python train.py --n_layer=11 --d_model=224 --n_experts=128 --experts_per_token=4 --d_expert=32 --d_shared_expert=64 --activation="clamped_swiglu" --moe_layers=[1, 3, 5, 7, 9] --router_score="sigmoid" --normalize_top_k=true --routed_scale=1.0 --balance_loss=0.0122 --balance_bias=false --init_std_router=0.00747 --lr_router=0.000978 --vocab_size=4096 --norm="rmsnorm" --norm_eps=1e-05 --tie_embeddings=false --optimizer="muon" --lr=0.0136 --beta1=0.9 --batch_tokens=65536 --seq_len=1024 --train_tokens=395400000 --steps=6034 --dataset="wikipedia_en"
Below are experts of layer 5 (counted from 0) of a mixture-of-experts language model. Rows are named router (the router's row for the expert), gate (a neuron's input weights, with its number), up (a neuron's input weights, with its number) and show model dimensions 0-111. Each number is 128 + 32 x the weight over its row's rms, rounded and kept within 0 to 255. Numbers have three digits each.
After each expert's rows: a language model's description of what the expert responds to. This comes from a sample of Wikipedia text that the model never trained on.

# expert 0
router:166170090101088088103109100108125090127185144136114097122082096126132098041160122095146088109143107091129113162051176165076095134119091133095072122099136096159132104181143135080125070136182091133196095117230123129155111139143134112135079072119144156171137143131132119122144131153119147097110124131150130108119149110142167055099124162133
gate0:135169121136138128153152149157092135121202089107113153117132169108173136153140181154130129126131061103090124076049112144098127131122116111155165151126158103147160122121124158092121044163189097154128122103182141108155096123113149097136108090083133143166139181152149172109069126092191152133145126155164135109103091143122157076154047156146
up0:112165172100112076185092173104142079142174113217142064129082091110164074130082130161122053129110062098148158115112107171066132133044153114118087101148136106113162141191136102147149134134144132114130098138154107111073194164169106100198140172084135103153085192109160136133087171133110091168167117130133117080178107109143154118128191114164
Single-letter word starts after a space, mostly p, P, n, l, j, plus unit abbreviations like km, cm, lb, kg.

# expert 14
router:123107089147118093104135108082122092123098129199121122111103105121179166133101088111080095130127109172120065126090159117116104053129158164077131099136105139116139093075151103152083108123109101127153102096155116089133073119115102110113104106097157133169129146141124110161203144177100076091061139120169142076150181179185151135179121167133
gate0:107140092150120103137166148150095106134194135112113129121107177148119126159102179152135100104123116098168191157093152136058174102170152161118141098059161123128167114155103135046141109156137119111153113123080118116080184135126127163132156134202116144105120153128128149130166111112173160145141192118070163141134133146146133131068158111085
up0:136159151143130139135080177155116123148140088130126176130085123115123166144169111085089163113172081131069073083172117099149044069071151106112148112081124150183067122132138139150146165141149173109075118108149121091117133168140138130156149142121097067156144120152147112071090164091095144064134089120101177205121152060090153125132127164135
Past-tense verbs right after he, she or a name in biographies, such as ended, died, played, plus the words for, his and 's.

# expert 22
router:119119134194121097049129150084098089092130164148125104137119100139141121111118115158089055084143130172158136138154125098144105094147196147134134125128123125111166116139128128123096128051136094114120158077203112175180093126163047121038093091128118135150116162101140140112154228123124108089111110211158134096151188128139154146134167139086
gate1:102115086078180125120111162090126088104171141146075172159107116096168109183140148170066139163144056109131103118148145110150102099098158132108175127103139158126116096147128137180103171089094103143108148149198136150205064172103071113126091144142108054185102113155103138119157153083144206097148125080123151124092134101089113152183142132153
up1:165112146174115126112111166115110174166064160153152116084117138058134157113123109065127158103151113119093100088092119124104121092130127169168133139148119118122137103120119110204118139074121123095139134160083117140105075115069193024121096099155151155085208127150150094108133143095145095175171088195101117129107080105126133133152121047143
Middle and ending pieces inside longer words and names, such as hydra|ul|ic, septu|ag|enarian, comb|ination, aug|ment|ative, Ramíre|z.

# expert 28
router:158148076094106097165125114070119094139130138138144148118086102145142097087098155118173128064195094092150123160141139121111093105147144098104100156109144167140147134157088173139102122081163120118125079069123194130149100151131139120129091077157125130136106122120122170156163133161087074085129133146111115136085168116103153114108131176093
gate0:128127068143128133179181101139048202134120094129055156172092112116065131108132151105183097085120106132107089153123061158133103146141144138152116184050151122127131137176124183112150152132194104124136089111134156093177149153149138111114138140187116167122105115106119144130162087182142089126192095139153127162102125112106141136135113089123
up0:199093126102113095108153105144108183176120121092139151097103123092196100160159169107116114184152081156134127099129133122177149126124134155135117140135128126144099187130139115098143102098183105100022165162133179174167065149124153166143090130139141116142092079131184099122119145171106143095081178133119098092109105158135095114151119153170
Measurement units and time words after numbers, such as km, kg, ft, minutes, million, plus month names and ordinal suffixes like 12|th.

# expert 24
router:138109114144140127091105098146136136109148150121120144118129086124161131082104143132116122129144136110123092150118091115056111117173143067151075106032089128124123096111113108112130098099152084116140123122134058071111091138135105148108087083118139143170159122161138104188137138092115133086119100223086181130128142204137191131137191144149
gate0:117116116107179142128077125114144128127148174119118129135124117210143080109077153189143165131106154123116046146114127129141084107179149112071127138112136161112163158155093084169136094097127064143097097165105162074149101109086124096146102089170172164113078134132126109110169143136153129143125100125097188147171116142085128148157116119149
up0:158156134134117132155131135140138075149084152109145078092127104136187156103100146137147085118071125111125093087153170128078153064118167133081147104105116154164108070077147120115169135138152137175198170118110113067129168166115109084125104110175163112123131129136126177159146124111200191085070162057118150174096155169161111117106108100174
Sentence-initial words after a period (The, According, On) and mid-word pieces like t, s, ing, as in betting, asks.

# expert 35
router:107114097144137093124128019105129125128126161130111102157097064156162139145122138113126087096159111148142109178086117104113070130150148068145126117153122133141134178151161182086125097141158086143147066150103122159149093111133061187140087113117134129249135090126189090132134161106104089123108135170161090091129116116141199060170172164160
gate0:134123119147139095187124119157128119162097132135119151146145076102127110128092125159144116129191148077101094163137115155142077136115140076130191134158102073131112128180116150116118126144176139179128095108109113131119094067144068037133158104148055123130127125103162111186128149109156092075137132145187092137132175125061172098149107120101
up0:134167089159150119107133136202122158136064097087114159084130151143110142138134137125199160107157112185115147143062144126158081103114161146107157082075100132106124111117121098125126079114132116097091145129173160138079131087135074091153192096101126193099041095143170145088122097162111093126108158176133069191118145102138160124180162160171
Closing parentheses, this/This/which, and word-internal pieces such as -og- in dialogue and photographer, -istic, -ological, -ual.

# expert 47
router:137080088173144110071153111096144112135117131142135159112096082124122126073090064129112068105128174109170115170117125100082131118144184143131131085063136165170116171084124145144114097154148103119143096118118104146178086156177134126122126121118163086132145076093157070184158107121115157054167152161103124093077132164107132123161140127176
gate0:156095085131111141111139092110142122095108130185075203121145134106105104095093141126142138097134220112165146153086138114106125103125121191067039113091151171128069148135110099095117095109132127183124078112122153143135133198195176144103039172201144144108170126130162139205130123111100166149164141137103092100150096142173121128115073092128
up0:129129126134136105139177094141101227169184085131122096103083086037135188160213151132116108111179088118155082123134116113156059153134112153070180108150108156142130120155092165145160090149142133125145069148109137113146184049117166142080151047089109158122100120093129094115137083137073129150115097163109135070193151161115098097105134137184
US state and country names after New, in or South (York, California, Texas), plus syllable pieces ro, ri, ra inside words.

# expert 43
router:138147098111179097116171087121079104141113185141117098182097102158155149084105124120070111053124136107107124132058141161133134160114137120122082148128098149127082204111137093196072123085145110071137130131156112168191094114166098131080123104109137155120125114118134123128137119164046123117122105205095133136127122120214105132141156118161
gate0:105148143183133118064102152167138170170108168168120116071116160120179132112103164128149140087115151095110111141073110145182186142120096106158139096155090150188122152088132118137123139106175117087131187111185144155191113031108144117123176122120178115128105075104073163118158117113123097168164110113105180087105143119088142122123086123115
up0:082120162169109163134126180117111163208087068160100123110136158146142168116127082129143113073099163111147147152137107159166123158151118165157128134154103121168074186093175093138111074069147136082143184124184099193168127060128073130105142135114129087099135095175047071150126160094068127083140103063129134083122081075134139086170104102148
Abstract and institutional nouns and suffixes like -ation, -ment, -ision, such as government, research, composition, development.

# expert 31
router:133083126125118120151091097109152152181142119196083079169089159143149059036139102128114154149144209120125131155119120147095109107104137148095163093130040151121100183123098129098090088117088053106122074151130093158113140082234121143094114135139186192103159114141177086139127115109094140081134118124124162098131174154147154131117119204107
gate0:129190125094094197166105132109132098180163078081113067126077200104149121064121130119122151076139117145111118112156120112145168119110175146096100086141070123125149081185136094132113150120068101144126134226075114146109172178103123159149108153164127126119135116160185183124082173033068205187134116110182138113105151174131145144074160212122
up0:142157086163094120138096123162142100100097138097109074092116121160185137120115082173145188184156146080121114160083086125083139178125083124115120163164131143099115208198060134109145137151080077065106148118146169126146105125138137099128157118141140191098157145122110083115119112119111166171118109097093125119098091175145127092149144131180
Middle stems of Latinate words after prefixes, such as cont, par, occ, equ, as in consistent, occurring, indifferent.

# expert 59
router:124122104124120121101150124150102073117124176178076107116125142174169108146116126105144146085159125131145120096099099140082096115096143138085125123074159133160166074081206102149059053098154093126161089093165162125208122100174113145096079122081187175173221105131151152147101131155111136106142163177072110074076140152151166122158136108083
gate0:149158135148101127173130103148080202121121147125170159135098070120172155134079145170156145142121136098099113131152084184095112162147067194126134139082060110130118136141123149061124148147112139145171096096142115091127123134129172115069104049110094105120085146118129181089177089095164071170119155176168109162174129126064141118147126089184
up0:149055109133128127091143197166132129171172129100093093202170151132082089152150087156129134138133108127125114102152190081162106125098198128144115084142142124165121099153112116117133135140120119068144135099122115188100134141152097104088123195133194173135203132159177114154117121109132118171148102120105125101131191141129132095131155150058
Plural and noun suffix endings -s, -es, -ations, -ings, -ians, as in Turks, force fields, matches, Assassinations.

# expert 10
router:067132112152139122141110085108080132113102150152096084168111116171157176107070098164131126112168129090079134157128169192122138109096157137123116068071113137149128147120128161112129123136115149091148133085143143089191090119143141181092079081072128138122161085097172054153165102104096118067141153155105152099060179129151214135092139127108
gate0:167136144185109115131138094089112128119092114094147087128147103159138146120127118179131132041140108126093165062080170153146148095151133178094126109121123108170158123135095133122061130142139065093101120117113120170109154133148086132172092073122165175187131067139168112087110118105145086163152080117130155185088130101133162119072135085166
up0:094107178128144177190072098116173126118072109185118156131101114135128114123130152155053119081166131097163117053103172177137189186119122118108188115113124142100105087166102081132103124140146129100144143123135081197206106086077133173123106058120120085155099084061090086102175151120146070095082087184176141105113143131167119111175093139129
Word pieces with -all, -ell, -ill, -yl, like t|all, Gall|ienus, gl|impse, plus markdown table separators, the word found, and taxonomy lists.